config.yaml
moe_layers: [1, 2, 3, 4, 5, 6, 7, 8]
router_score: "softmax"
num_key_value_heads: 2
norm: "rmsnorm"
attn_scale: 0.125
init: "uniform"
learning_rate: 0.00348
max_grad_norm: 1.0
Below are experts of layer 6 (counted from 0) of a mixture-of-experts language model. Rows are named router (the router's row for the expert) and show model dimensions 0-127. Each number is 128 + 32 x the weight over its row's rms, rounded and kept within 0 to 255.
After each expert's rows: a language model's description of what the expert responds to. This comes from a sample of Wikipedia text that the model never trained on.

# expert 17
router [160 104 102 149  45 140 133 126 136 145  94 106  76 145 129 181 166  83 187 173 120 141 107 170  74 118 132 143 141 102 104  89 186  85 160 108  96  92 201  91 156 182 183  89  96 113  92 111 116  96 116 133 139 103 112  91 116 155 111 138 104 115  89 136  86 140  92 115 141 157 134 127 189 146 160  87 138 141 146 107 125 147 105 107 174 181 161 144 161 138  88 153  87  75  69  82 117  85 105  91 124 113 133 152 156  92 154 117  88 125 186 121 111 138 166 101 104 194  91 158 112  92 170 114  91 145 119  93]
Description: Consonant clusters and syllables inside names and longer words, often Spanish or Latin-looking ones, such as Andros-co-ggin, Vas-co, dyna-st-y.

# expert 14
router [ 92 161 122  82  81  72 155 124 146 143 147 161 106 174 158 143  82 132  94  98  71 148 156 152  77  39  68 143 126  93 149  98 136  40 149 200 126  95 138 221 146  88 156 161 144 153 115 108 141 146 143 201 140  58  70 116  69 133 125 124 130 118 141 149 106 138 116 129 115 121  76 137 127  90 117 128 104  86  82 111 104 135 120 160  94  98 122 146 144  91 102 124 117 131 187  69 112 128  99 124 118 102 135 173 144 127 146 159 104 111 155 145 112 134 172 103 114 167 138 126 128 127  95 169  93 149 147 157]
Description: Single letters or short pieces in the middle of words and names, such as x in Saxo, f in Sheffield, pt in Neptune.

# expert 42
router [ 96 137  62 113 141 160 111  76 130 145 168 130  97  95 107 111 117 135 106 111  97 196 175 117 141 119 137 148 129 164 111 148 163  89 180 129 145  98 142 139 157 132 112 147 127 185 145 121 134 142 145 169 125  88 192 185 124 163 109 141  88 163  55 169  47 114 156 155  59  81  94 116 156 136 163  79 105 131 114 137  96 160 192 157 155 154 117 168 154 118  59 137  32 123 111 104  89 132 143 126 125  94 124  77 139  89 158 129 100 155 123 119  81  94 170 116 128  80 136 151 112 128 100 127  83 142 118  99]
Description: Consonant pieces inside words, often before suffixes, such as g in energy, th in Arthur, gg in Nuggets, s in defensive.

# expert 7
router [ 54 155 112 161  69 147 158 149  84 140 144 114  68 135 132 144 165  98 128  94 150  92 103 172 139 105 154  68 114 133 112 148 171 109  97 186 158 139 129 112 155 155 144 113 138 152  84 126 116 138 147 123 102 153 166 190  61 189 122 186 107 172  92 110 147 144 108 117 181 105 111 120 126 137 141  73 175 107  93 121  93 204  98  94 143 139 117 185 120 108 169 152 129 126 127  94 127 127  91 166 149  62 106  65 182 140 160 130  97 143 163 152 190 148 128 112 157 107 100 116 139 142 171 135  82  78 169 106]
Description: Conjunctions and clause links like and, while, where, but, after, plus commas and periods, and the word-internal h in Petah, Torah, household.

# expert 24
router [116 150  85 157 141 160 175 124 172 139 123 132 114 119 156 128 152 162 142 140 139 104 175  70  47  89 103 110 133 115 122 143  73  99 125  79  94 116 122  75 137 113 111 133 146 143 129 181 125 124 131 153 119 133  84  60 168  86 109 110  98  61 102 114 124 118 120 201 153 121 125 154 152 138 198  84 161  89 174  99 183 100 111  99 184 120 151 153 180 128 154 122 104 128 117 151 170  42  67 153 157 120 159 130 130  90  98 159 101 163 175  62 135 109 128 172  83 156  85 128 126 117 106 143 107  97 100 141]
Description: Inner letters and pieces of Spanish, Slavic, Romanian and other foreign names and words, such as Sá-n-chez, Domí-n-guez, vo-n, Dolgopol-ov.

# expert 56
router [120 146 108 151  74 164 167 137 139 111  69 111 120 112 119 127  55 164 157 126  78 158 173  82  89 120 131 151 160 192  96 122  87 121 128 154  96 145 118  94 147 147 153 141 139 155 115  79 122 104  94 148 112 100 130 140 134  89 115 103  95 141  56  93 154 109 152  78 113 173  82 113  65 127 115  93 138 146 150  77 164 121 112 150 187 187 157 157 148 110  96  96  97 119 150  92 168 140 126 164 149 182 103 132  72 129 112  90 201 104 142 126 152 172 129 120 161 133 191 193  66 113 135 170 151 169 111 147]
Description: Line breaks after headings, list items and table rows, plus == section heading markers and table divider rows.

# expert 54
router [133  79 111 185 142 117 173 116 132 123 130 199 120  67  84 106 146 143 140  56 120 160 129 108  97 111 165 142 132 161 153 129 140 140 131 181  92  97 174 158 158 163 183  97 137  79 131 169  98  84 139 166 146 129 110  89 115 153  91 127 158 149 129 145 174 150  92 131 148 114 157 173 211 139 137 130 142  99  95 130 110 162  48 121 163 137 136 177 167 145  74 179 114 146 126 119 132 116 113  82 121 124 123 134 121 103 100 140 149 112 134 108 127 134 178 161 159 206 126 156  69  74 122  85 170  58 161 168]
Description: Final s and end pieces of words and names, such as grades, Brussels, Carlisle, plus two-digit year endings like 94, 03.

# expert 12
router [104 162  95 146  68 105 138 110 119 130 118 102 128 170 172 124 170 169 101 143  99  95  95 165 178  92 165 124 120 140 144 144 112  66  79  76 177 104 150 136  85 145 109 148 116 159 134  91 151 116  81 151 157 143  93 159 103 125 148  95 144  89 190 178 144 102 110  83 120  91 122  79 114 106 188 156  82  99 163  76 169 162 142 169 152 150 135  59  73 148 149 136 143 145 118 180 159 158 118 155 137 121 106 145 129 126 166 168 120 105  93 119  96 160 124 109  26 102 198 104 110  87 127 117  93 104 106 113]
Description: Opening pieces of words right after articles or conjunctions, such as con, re, pro, ex, pre, inter, and name starts like Jo, San.

# expert 58
router [129 149 122 115  71  86 135  96 105 164 110  99 138  80 160 160 167 106 104 165 156 125 178 150 129  85  81 135 167 109 126 132 186 181 135 104 132 105 130 183 161 156 163  75 153 135 178 147 153  98 180 158 151 169  90  41 107 131 138 137  94 108  86  84 181 174 123  97  96 108 119  65 134 105  95  88 109 133  87  91 111 138 176  64 144  77 116 110 133  88  98 102  94 166 111  69 142  89 128 184 156 138 174 139 140  84 108 131 124 174 117 186 132 152 104  98 148 117 145 116 117 130 127 130  78 103 100 114]
Description: Lone letters like u, o, l inside words such as Peninsula, association, Moreover, plus closing parentheses and heading marks.

# expert 41
router [175  50  94 131  98  77  80 101 103  85 125 139 131 120 121 144 160 128 145 128  74 160  89 194 150 105 132 170 136  83  92 128  96 134 173 152 140  56  86 128 172 136 106 154 196 116 137 153 105  93  92  93 163 183 103 138 109 143  77  98 111 126 132 147 164 118 169 155 164 208 151 115 144 142  81 116 118 123  99  78 105  79 177 137  90 181 113 135 127 108  58 138 117 130 130 164  93 133 109 138  72 114 152 134 118 115 174  89 105 171 133 131 132 137 126 175 108 111 121 127  96  99 183 114 180 155 141 178]
Description: Final plural s and noun suffixes ending a word, often in table headers and reviews, such as Turnover-s, review-s, -ation, -ity.

# expert 48
router [161 171 156 157  85 138 137 136  80 195 133 135 114 128 158 139  94 105 168 171 158 109  79 165 123  99 165 191 161 141 139  98 186 104 115  92 101 165 116 153 132 138 145 141 176 148  83  60  79 143 113  90 150 156 135 112 123 185 125 139 156 114 101  99  66 129 142 129 132 134 105 145 158 107 141 157 147 108 142 111 126 100 186 168 113 117 140 188 204 143 109 120  94 120 107 167 138  87 173  88  85  86 102 126 123  58 181  94  96  97 132 194 134 168 147 140 142 131 125 140  83 118 181 121 161  96  62 157]
Description: The -ly suffix closing adverbs like shortly, immensely, explicitly, plus adverbs such as not, only, very, still, again.

# expert 8
router [157 131 100 129 105  72  97 115 133 153 130 104 176 141 132 142 161 157  95 132 147  87 124 158 172 118 122 113 127 161 150 108 122 135 133 133 197 179 170 129  67 106  56 189 152  98  75 121 104 161 135 146 148  99 117 129 150  92 193  93 172 162 131  93 140  94 139 124  96 144 105 166  84 140 121 142  86 133 119 149 123 133 106 121 146 136 166  78  83 115  95 169 151 134 112 110  87 158  59 114  77  96 108 147 133 225 107 196 176  86  68  93 146 140 131 109  75 149 198 128 104 143 141 165 115 109 129 163]
Description: First piece of a capitalized name split into pieces, usually at a sentence or list start, such as Wal(nut), Al(bans), Mc, Har.

# expert 0
router [183 120  49 162 179 132 119 156 146 114  86 154 150 171 172  89 104 103 180 108 115 125 177 132 150 108 139 143  75 164  76 127 143 162 179 184  85  96 122 143 124 120 184 110 164 164  82 112 170  48  80  72 112 132 102 126 137 165 135  51  99 167 165 134 133 127 150 114 118 173 146 157 170 135 144 146 141  97 149 142 130  98 138 104 137 183 127  95  91 126 113 155 137 164 178  70 120  67 139 106 103 112 105  96 164 124  74 122  87 128 112 138 176 136 186 160 167 141 117 139 138 106 125 130 108 175 121 119]
Description: Pipe separators between cells in Wikipedia tables, plus semicolons, closing parentheses and dashes in lists of numbers and results.

# expert 21
router [119 104 117 152 137 142 158 145 116 162  87 178 149 152 165  96  59 170 142 127 152 181  85 156 150  75 148 154  98 126 102 162 121 126 127  87 152 176  94 104 118 131 126 127 164  74  59 122  91 118 124 170 125 101 139 204 140 153 105 103  60 153 139 129 128  85 115 109 153  52 197 147 145  85 121 146  77  72  74 142 109  97 133 156 160  97 121 112  80 129 125  90 105 182 194  89 117 124  92 144 135  84 128  83 106  96 160 174  95  99 139 110 121 117  93 130 109 114 161  91 181 150  88 155 135 147 101 147]
Description: Line-start list dashes, table pipes, === section headings and colons; also War in World War I/II and Ko in North Korea.

# expert 36
router [131 170 162 105 146 151  97 170 183 117 120 181 113 185  85 122  70 117 108 155 118 105 111 135 127  71 151 134 142 105 188 117  77  99  91 156 159  89 145 175 136 108 175  99 138 106 146 154 196 156 201 125 140 158 104 143 134  98  91 151 118  76 116 108 148 125 138 112  86 188 174 110  98 170 129 133 113 179 158 124  95 121 140  91  68 189 153 140 154 146 151 129 158  82 174  76 127 143 130 129 164  98 161 108  94 141 158 176  80 211  95 150 108 108  84 113 114 114 141 139 151 129  65 149  99 117 107 129]
Description: Dashes starting table rule lines and match separators, blank spaces in table cells, and number words like four, six in sports text.

# expert 37
router [175 108 124 187 119 122  98  71 115 108  67  84 120  83 125 154 170 127 199 204 120  94  98 138  99 104 115 185 120 118 120 136 135 120 185 117  99 133 138 126 138 167  71  90 112 161 100  93  95 125 149 138 166  92 109 115 121 168 155 113 114 170 117 148 156 115 109 165 193 177 118 132 158 125  65  92 140 128 153 115 127 136 158 147 196 128 121 164  93 119  95 190 137 151 118 180 105  80  90 114 106  96 176 117 145 164 106 120 104 139 175  64 141 206  86 120 142 137  97 129 139  83 167 132 161 106  92 118]
Description: Word pieces inside non-English personal names and place names, especially Slavic and other surnames in tables, such as Šovago-vi-ć, Jazi-ri, Kampal-a.

# expert 34
router [ 92  95 115 151 109  98 132  84 153 158  90 118 164 170 112 126 142 154 132 140 164 136 136 126 169 164 181 137 179 143 125 132 125  88 142 143 133 133 150 113 172 103 133 157 113  81 102 100  61 159  76 139 101 185 176 145 157  89 131 117 127  93  97 169  90 117 110 143 172 125  33  91 117 140 135 144 163  78 134 157  81 196  92 107 129 128  72  82  71  95 149 113 110  92  80 180 113 117 107 186 127 179 192 144 133 132  81 160 167 108 146 135 121 156 154 196 109 105 101 121  99 142 103 140 150 155 164 175]
Description: Line breaks before headings and table rows, and second pieces of proper names after Mar, Car, Mc, such as Market, Carnegie.

# expert 40
router [126 188 148  85  91 158  86  60 185 175 148  89 111 141 115 112  81 167 167 114 122 129 144  97 157 157 142 100 170 128 141 166 159 109  97 126  94 110 138 127 158 151  98 116  88 153 138  36 129 108 125 132 151 121 123 123 155 152 203 111 158 111 175  94 122 169 175 117 104 117 132 140 173  88 153 187 134 155 143 162 118 118 114 152  81 173 146 111 186  98 104 162 176  86  97 112 131 117 156 167 177 106  90  93 115 125 171 137 151 158  94 146 108  84  71 143  53 124 160 159 156 178 110 135  94 167 149 152]
Description: Common word stems and their pieces, such as north, home, water, mo in monitor, ri in arrival, li in living.

# expert 59
router [121 175 181  97  91 143 100 168 155  75  86 118 150 163 142  93  82 131 135 118 142 185 157  90 161 145 114 154 132 177  62 117 111 159  85 136 123 146 125 164 149 171 179 104  91 154  99  80 133 160 111 129 186  82 180  86 176  73  77 100 122  93 125 151 140 156 132 118  91 142 111 134  93 155 141 132 125 145 161  87 168 167  73 159 156  90 116 137 107  85  98  98 117  90 124 112 168 145 142 109 128 144 116 156 138 153  68  81 174 121 122 118 143 116 122 154 149 129 158 137  84 115 119 190 150 158  60  42]
Description: Newlines ending table rows or list items, plus section-heading equals signs and quotation marks.

# expert 45
router [152 133  80 181  88 121 126 122 140 122 133 148 129  93 135  88 172 132 161 164 125  91 128  73 109 113 171 145 143 170 129 119 125  61 102 133  83  95 150 140 136  86 111 131 161 142  88  87 156 141 161 107 149 124 177 140 141 148 155 153 171 120  77 102 128 141  92 166 197 108 170 174 208 172 110  97 178 100 124  97 106 104 142  99 151 157  96 157  98 136  57 161 140 149  88 178 181  90 106 130  64 143 144 157  59 141 143 144  79 114 144  90 167 163 139 140  89 114  83 160  93  97 175 118 155  88  98 118]
Description: Middle syllables of non-English personal and place names, often South Asian, Turkish or Slavic (Karunanidhi, Karnataka, Kramarenko), including letters like ș, ğ, č.

# expert 44
router [133 140  97 169 121 142 151  82 148 106 108 131 110 129 139 144 109 111 180 160 135 139 118  63 127 105 148 155 130 106 159 123 127  89 171  77  70 101 129  90 153  93 131 132 158 118 129 178  96 100 109 133 147 151 182 204 184 158  70  88 192 173 140 153 130  71 158 163 122 110  98 134 181 118 108  77 163  56  67  95 116  96 159 132 150  84 114 203 136 150 117 131 140 147 133 128  69 107 148 124 116 189 113 120  86 115  56 132  78 108  84  75  90 149 125 148 128  79 117 122 130 148 153 105 168 117 129 118]
Description: Last piece completing a word or name, such as y in Kennedy and Emmy, n in Bergmann, shire, ology, ness.

# expert 61
router [ 87 123 116  72  83 116 122 103 103 129 174 116 102 167 111 131  76  94 137  86 111 167 130 116 138 135  86 110 162  99 150 165  98 111 200 117  96  78  82 111 120  84  87 149 118 170 135 177 141 136 158 172 111  69 148 152 100 116  87 157 121 108 108 148 122 176 133 134  74  94  76 150 156 105 184  83  76 163 118 133 112 175 143 203  97 133 125 135 187 140 183  89 132 109 182 109 101 172 154 100 172 134 142 161 173 100 118 114 121 153 109 107 118  99 149 106  50 189 152 126 159 137 138 160 163 150 100 151]
Description: The second piece of a word right after an initial letter, especially P-op-ulation, ex-t-reme, de-s-pite, As-s-am, Po-st-Production.

# expert 28
router [186  97  99 185 105 165 164 116 151 115 161 127 136 101 173 103 147 112 104  96 140 126 113 128 154 139  78 128 115 100 135 106 146 157 183  95  94  84  92 100 146  96 122 169 124 147 119 177 116 176 125 168 124 179 149 122 136  96  80 167 153 106 116  84  72 154 154 166 110  77  95 101 178 131 180  81 172 122  96  90 131  95  76 185 174 124 133 132 140 112 119 163 161  99 138 159  70 142  86 104 159 157 118 131 103 112 151 169 145 202 152  48 132 164  82 129 132 126  84 110 101 185  82 133 110 156 175 136]
Description: Single consonant pieces ending a word stem just before a suffix, such as s in compulsive, m in Communist, b in fumble.

# expert 15
router [108 167 129 178 136 178 195 114 140 175  80 175 126  36 142 168  44  86 204 118  73 149  96 130 131 132 144  94 154 124 151  70  87 124 131 149 117  85 102  69  78 119 171 149 146 111 118 181 172 144 142 144 185  91 175 151 101 155  99 166 148  85 157 105 148 156 109 148 165 143 175 128  90 101 105 174 109 164 156 128 149 121 101 129 134  90 131 131 149 114 164 130 115 134  84  93 139 147 134 108 137 113  99 175 124 141 166  95  96 123 129 143  65 124 135 140 124 138 106 156  98 131  98  63 104 115 160 133]
Description: Nouns ending a counted or dated phrase about careers and time, e.g. one week, one goal, career title, years, century, and the second half of 1919.

# expert 18
router [131 175 158 102 122 109 145 175 108 171 158 128  76  88 159 154  89 134 129  38  89 133 127  91  95 113  92 118 136 130 127 124 127 124 192 115 135  71 124 154  83 141  99 120 129 131 102 115 160  94 114 158 176  89 125 100 163 126 131 143 196  94 110 128 148 136 159 166 106 116 115 141 110  65 211  98  82 106 122 208 165 162 157 110 120 153 165 180 166  93 100 117 126 113 119 143 155 151 189 148 144  92  84 146 173 111 158 102 126 153 156 183 176 125  76 163 132 177  89 136  66 129  94 130  99 124 164 129]
Description: Inner stem pieces after prefixes like re-, dis-, unce-, such as rt in uncertainty, s in dismissed, port in reported, plus CJK byte pieces.

# expert 51
router [135 144 144  75 137 110  57 126 128 158 166 121 179 131 156 185 131  86 161  92 128  84 160  93 193 191 149 109  90 165 108  99 126 105 133  99 124 120  58 108  76  92 115 142  80  81 127 167 194 111 178 133  78 106 160 121 152 119 154 147 124 148 154  96 141 102 131 154 100 107 141 132 113 150 171 210 160 210 125 138 187 169 146 140  81 140 114  97 152 139 145 114 176 159 136 117 152 149 127  92 130 127 124 171 125 140  89  76 147 101 132 171 123 112 130 127 127 203 103  87 106 126  95 152 129 179 106 152]
Description: Pipe separators and slashes between figures in sports tables, adverb particles after verbs (back, down, out, over), and pieces after g (glass, girl).

# expert 9
router [138 112 113 116  65 123 118 101 106 169 149 187 149 104 147 163 108 127 133 162 112 121 124 188 195  59 125 103 132 118 128 124 120 108 103 158 136 177 118 148 122  73 204  97  88 150  89 160  79 150 148 101 125 101 113 139 101  81 148 112  73 172 129 173 119 107 152 131 120 143 143 158 116 163 111 128 118 124  92 186  86 135 162 100 160 101 133  87 163 107 164  96 165 107  89  75  46 177 169 139 100 114 138  97  86 118  93  87  83 133  68 163 152 155 134 161 168  92 146 104 136 109  88 128  88 201 111 118]
Description: The word and, brackets and quotes, who/would/will, and nouns for people like politician, women, footballer; also the o inside chose, woman, wounded.

# expert 13
router [119  90 111  89 139 131 168  82 133 128 151 116 104  72 139 161 160 145 118 154 127 180 223 179  77 103 141 109 129 127 133 121 121 184 163  89 108 114  74  99 168 103 101 130 153 109 111 155 117 122  79 157 146 110  76 139  94 126 126 162 127  88 159  68 118 160 123  71 137 135 144  80 185 140 140 107 101 116 173 131 105  63 101 113 122 182 113 103 138 118 148 120  79 152  66 153 185 160 158  97 144  85 158 133 115 187 177  75 163 170 160 162  95  70 142  91 114 118  96 124 127 135 110 153 132 119 174  84]
Description: Pieces ending adjectives and stems such as -ic, -tic, leg (alleged, legislator), and words like National, public, United, political, music.

# expert 49
router [119 151 106  78 109 177 158  82  93 139 110  86  67 126 170 127  88 121 214 114  98 159 133 120  87  94 175  97 134  91 127 134 125  82  88 153  74 163  62  93 135 131 119 126  79  86 109 133 168 107 183 150 159 183 123  63 104 160 113 147 115 190 139 120 175 179 150 133 142 112 181 138 117 113 154 126 111 161 166 159 129 141  87  95  65  70 110 125 180 142 104 116 117 132 116 149 109 116 112 148  82  81 129 102 133 111 141  69 111 174 134 113 119 105  79  97 141 106 124 150  84 167 152  80 140 156 124 167]
Description: Noun-ending pieces like -ence, -in, -ing, -s, plus of, in, over, out, such, because, as in absence, evidence, basin.

# expert 33
router [138 190 173 100 117 157 156 122  81  92 156 145 109  93 177 132  68 171 157 143 166 155  92  82 160 103 183 147  98 170  71 175  71  92 143 150 113 126  69  89  84 131 110 126 128 151 119 112 153 104 142 169 127 133 116 165 122 127 106 143 143 110  77 103 180 125 120 118 178 104 133 165 147 125 149 117 172  90 148  96 171  76 141 178 173 145 139 159 160 157 157 142 129 177 133 198 124 113 118 138  87 138  99 138 182 123 136 136  92  91 101 116 152 127 174  77 137 128 101 158  97  83 180 162 130  97  89 206]
Description: The article the in running prose, country and nationality names (Russia, France, English), and the ce in Source(s) lines under tables.

# expert 4
router [116 163 102 130 153 143  79 121 130 156 104 125 116  75 122 153 117 215 130 119 153 144 153 101 165 193 149  64 120 113 166 160 134 183 112 161 158 141 110 174 147  86 174 128 156 144 143 175 133 125 104  96 155 157 175 149 171 105  89 160 167  79 137  91 110 148 154  63 118 197 107 176  91 142  94 173 145  89 191  94  97 151 110  85 147 153 149 128 101  93 161 169 144 100 125  94  82 141 181 183 122  80 113  79 123 117 189 103 148 129 156 117 114 110  95  92 146 124 111 149 124 170 147 106  94 155 159  99]
Description: Commas and conjunctions joining or opening clauses mid-sentence, such as and, that, which, but, when, where, however.

# expert 30
router [152  85  87 110 159 156 131 144 166 181 134 115 135 153 182 194  97  80 117 176 129  84  77 104 142 161 120 157  98  83 138 161 169 141 136 117 130 130 106 138  74 106  76 115 160  83 164 188 203 119 119  59 138 166 172  88 134 100 146 148 141  86 126  98 191 101  93 164 191 129 118 186 185 129 106 124 141  87 107  75 166 112 143 114 145 132 182 168 180 186 141 115 133 116 143 140 147 168 169  88 129 133 113  91 101 133 146 131 131 169 146 114 144 133 148 128 150 130  91 119 119 101 130 161 161 141 160  64]
Description: Periods inside abbreviations like i.e. and a.k.a., past-tense -ed, the words his and her, and percent signs and table numbers.

# expert 63
router [129 143 122  72 109 103 128 178 149 113  63  59 169 122 136  99 130 182 126 177 109 151  60 106 197 143 185 103 182  93 155 166 107 124 139 146 104 160 155  82 121 141  91 135  91  91 122 123 126 117 117 117 117 172  85 122 145 105 197 116 111 150 150 150  79 116 138 123 100 149 160 126  83 128 129 112  83 174 127 111 115  87 109 141 117 213 173 119 137 168  90 142 109 120 131 179 110 150  71 163 114 162 118 126 128 150  69 155 110  83 161 108 103 107 129 125 114  75 208  79 105  82 143 159 130 128 159 163]
Description: Accented vowels and capital syllables in Spanish, French or Italian names and words, e.g. Córdoba, Rodríguez, Marco, retraité; also Ju, Vi, Ro name starts.

# expert 47
router [101 148 130  80  79 114  64 124 102 141 146  71 134 131 129 144  60  73  70 110 131  91 129 118 116 114  84 130 163  86 115 105 163 135 125  95 132  96  89 149  79 174  76  88 144 156 163 147 183  96 127 161 163 136 109 131 158  96  83 191 136 104 163 168  96 129 105  79 122  87 153 144 132 138 176 152 112 117 107  98 136 165 118  85  71 124  92 138 177  99 126  89 104 103 112 144 121 159 158 137 153 144 134 130 163 113  98 145 200 165 134 190 140 198 114 139  47 159 138 177 123 103 132 125 149 155 159 172]
Description: Word-initial or second pieces after a space, hyphen or prefix, such as al-re-ady, s-elected, n-ineteenth, and the in over-the-air.

# expert 39
router [137 169  85  85 144 151 128 171 126 113 121 144 143 155 152 125 106 164  84 164 164  87  78  89 116 135 125 106  96 144 178 110 189 115 117 123  96 142 127 152 131 142 102 149  97 115 137 163 120  78 116 107 116 101 103  65 110 156 159 200 151 141 148 108  90 129  83 118  83 127 143 156  96 142 162 125  93  96  87 115 162 139  89  93  70 113 183 192 166 120  92 132 161 119  95  52 191  91  69 114 173 125 116 181  99 134 106 130 142 116 203 118 138 113 111  77 119 172 190 116  97  71  84 127  94 141 129 126]
Description: Single consonant pieces, mostly d, inside names after Na or A (Nadia, Tamil Nadu, Aashiqui); also of after month names.

# expert 19
router [165 113 163 135 108 139 157 134 141 130  73 161 141 123 132  92 134  82 154 175 172 167 107 103 132 151 108 146 136 162 145 169 170  86 122 173  57  86 108 152 116 185 102 145 156 178 139 118 114 192 108 130 148 116 159 149 160 114 121 171 100 120 163 120 140 172 155  74 127 101 102 156  71 177 101  86 135 107  82 185  68 158  99 119 121 117 126  83 190 131 185 104 122 161 114  85  97 159 173 114 124 148 130 149 126  67 156 139 100 130 122  95 137 166  86 113 160 174  72  85  88 113 143  62 151 160  98 170]
Description: Mostly the plural or word-internal s (assets, incidents, Orchestra, ecosystems), plus noun endings and words like years, century, order.

# expert 25
router [160  65 179 190 151 139 136 131 105 123  45 124  91  83 141 140 166 144 183 136 125 156 126 171 122 132 137 119 104 137 127 155 141 148 188 146  91 100 133  83 144 106 137  55 160 136  88  83 115  93 146 103 114  99 119 126  75 152 136 103  98 167  40 111 177 128 115 109 170 164 110 155 163 142  87  85 120  83 141  92 144  77 119 139 165  69 103 125 109 124 134 211  97 110 134  96 148  82  94  97  76 173 149 115 141 147  80 112  89 110 125  93 113 190 142 128 170 145  88 163 121 129 155  93 119 126 118 117]
Description: Country, city and region names or their final pieces, often in tables and after "in", such as Canada, Paris, Mary-land, Egy-pt.

# expert 60
router [139 167 168 124 159 132 108 138 159 116 110 152 120 129 162 133 140 158  59 120 104 129  98 120 180 195 140 116 113  77 136  65 140 108  65 117 151 104 158 184  82  70 116 129 147 175 102 184 128 123 120 182 155 132 116 185 171 127 185 129 119 116 168 135  94 146 115 136 157 117 121 127  76 162 182 100 135 169 120  67 166 174 190 165 114  96  96  52 147 146 133 101 162 161  90 133 165 168 166 160 143 147 175 131 125 127 171  88 124 144  71 127 118 104  74 157 132 166 154 161 136 155 111  88 117 157 149 106]
Description: Spaces before the next word and hyphens inside compounds, such as two-day, non-families, re-elected, Secretary-General, plus prefixes pre, dis, sub.

# expert 3
router [148 171 134 153 133 139 113 169 163 175  90  92 183 109  97 148  45 156 114 102  89 145 119 109 133 114 104 131  92  84 171 133 115 172 154 103  94 140  92 167 103 109 147 165 147 110 131 156 150 103 100 144 121 113 142 177 105 135  81 165 180 102 105 145  90 139  80 108  83 108  94 150 103 118 123  91 118  81  63 109  98 181 156 157 105  78 136  94 118  70 194 100 126 142 115  74 117 118 167 129 165 118  85 184 111 135 155 178 129  92 157 147 101 103 136  98  95  98 145 101 159 161  68  91  65 148 185 106]
Description: Opening pieces of words beginning with f, w, m, s or T, plus ordinals and direction words, e.g. F|W, f|antastic, first, third, West, south.

# expert 62
router [120 174 116  88 118 130  92  97 162  83 151 188 117 123 124 134 115 165  77 161 165 111 109 105 164 130 122 133 116 109 102 112 179 135 112  98 156 104 208 156 147 118 157 150 111 167 134 118 114 111 124 130 116  98  56 111 150 113 147 144 110 152 113 123 169 171 168 181 165 103 152 103  97 167 129  80 145 153 132 101 174 151 173 116 167 104  52 107  99 126  58 123 112 116 109 203 131 139  91 121 144 119 148 173  92 182 117 140 108 112 115  83 171 167 134  93 150 111 125 213 137  83 213 119 124 112 163  73]
Description: Space tokens between ordinary words, especially after the, plus raw byte pieces of accented or non-Latin characters and name syllables.

# expert 29
router [102 161 186  81 129 139 166 119 163 144 158 111 150  90 108 112  61 158 111 145 114 102 165 121 114  30 169 133  71 125 112 156 114  52 170  98 129 143 102 164  80  92 113 159 162 148  77  53 173 194 123 121 159  89 108 170  99  94 158 109 137 155 118 138 175 139 120 132  86 123 165  76 133  86 155 124 119 166 105 122  92 140 113 164 122  99 115 164 108  75 135 100 121 133 131  83 134 188 131  54 174 166 136  88 164 147 134 125 122 119 131 138 104 143 112  92 102 132 132 141 116  63 143 134 159 101  94 156]
Description: Opening pieces of common nouns and adjectives in sports, politics and media text, such as Com-mittee, Cup, World, football, professional.

# expert 35
router [103 119  81  80 156 161 132 129  99 186 177  84 129  34 113 118 119  71 104 118 141 191 120 148 143 128 129 146 177 127 168  92 136 166 132  84 119  84 102 130 134 154 117 133 155 174 133 195 123 166 108 161  87 131  80  60 113 103 152 149 125 132 143  84  85 111 122 131  88 126 143 122 146  85 153 124  97 188 112 141 122 128 193 138 102 155 110 170 142 100  74 137 110 146 161 162  90 141 140 144 176 142 117  83 210 126 163 131 152 189 172 126 179 107 103 187 133 142 133  78 114 105 136 128 154 104 176 137]
Description: Stems after prefixes like pre-, re- or dis- that take suffixes next, such as pre-c-eded, ident-ified, head-ed, equ-ip-ment.

# expert 5
router [133 151 108 113 114  93 101 128 135 102 129 111 134 139  92  92 143 168 149 131 146 103 156 132 118 119  99 159 194 133 127 166 110  72 127 120  65 149 155 136 145  86 136 110  94 141 149 141  69 198 153 176 176 125 133 147 177  61 149 121 185 115  76 191  97 121 150 197 154 102 152 185 207 146 149  74 114 130 133 157 142 184 186  74 128 130 146 139 150 140 114 108 165 148 171 111 114 153 100 139 149 117 113 179 172 164  93 166 188 109 129 122 142 156 181 168  99 144  98 160  99 108  96 146 107 125 128 187]
Description: Single letters or short pieces inside proper names, often the second piece after a capitalized start, such as U-y-tvanck, Bri-st-ol, Ro-s-ecrans.

# expert 2
router [195 168 130 154 167 129 157 152 120 112 135 141 136 122  79 108 176 172 162 178 165 118 142 162 123 128 171 104 124 132 112 133 178  75 133 199 142 103 150 137 110 126 158 122 114 100 147 124 114 148 108 135 116 135 111  54 132 159 191 102 112 133  92 131 117 157 150 178 145 124  72 131 179 203 131 112 143  95 140 156 117  96  89  91 135 155 131 114  99 183  65 149 139 132 121 124 204 132  75 110 137 106 184 185  74 180 173 154 139 178 159 120 141 106 114 166 127  49 104 104 123 117 136 133 116  56 163 122]
Description: Mid-word syllables inside proper names, often foreign or Latinate, such as han in Luhansk, van in Alavani, ur in Maurizio.

# expert 11
router [123 145 141 152 102 154 116 163  96  84 197 104 147  94 118 114 178 115 160 100  83  86 111 103 122 113 180 115  76 121 169 159 197 111  91 141 146 120  95 124 145 146 145 170 137  49 146 127 109 153 124 141 192 146 182 124 121 170 161 126 111 111 159 110 125  90 109  96 133 154 111  93 102 112 141  85 102 126 139 134 132 171 156  75 150 100 110  89 133 123 121 119 144  90 174 123 143 106 173  96 100  56 144 135 112 127 176 108 142 159 156  81 124 108 156 125 167 109 173 106 193 190  80  96  51 123 189  66]
Description: Prepositions and conjunctions that follow a verb or comma and open a phrase, such as with, and, by, through.

# expert 31
router [142  78  86 127 113 155 115 186 182 124  67  71 113 149 126 159 139 179 159 162  99  96 153  93 118  75 104 128  82 183 100 136 145 161 186 185 127 143 113  60 173 142 143 108  93  94 152 140 133 155 102 155  61  98  82 104 123 118 111 120 117 157 121 170 102 152  90  92  76 185 101 151 117 148  89 140  99 137 167 160 113 141 123 137 137 174 194 179  85  91 102  76 121 135 144 121 151 111  94 137 149 158  96  99 164 131 102 134 138  84 100 151 169 148 174 142 119 115 126 157 133  63 125 138 176  87  86 111]
Description: Table cell separators and line breaks ending entries in infoboxes, credits and taxonomy lists, plus a few word pieces like Pan-c-rustacea.

# expert 32
router [143 143  59 192 208 109 175  94 138 149 111  95 172 120 119 180 169 137 139 177 124 112 104 158 149 133 129 113  88 112 103 134 163 193 177 137  77  86 184 145 107 131 179 136 148 150 126 150 155 117  73 171 137 144 107 114 141 176 125 121 117 150 136 167 128 150 141 109 144 138 113 106 134 180 149 156 101  86  72  97  93  65 117 137 161 156 145 101  97 136  83 108  97 155 150 115 184  99 147 150 107 109 176  47 114 148 154  85 121 165 151 120 164 130 118 176 143 106 132  67  76 107 138 104 153  65 160 110]
Description: Inner syllables like el, us, ov, gen, as in Philadelphia, Massachusetts, dioxygenase, plus closing table bars after row values.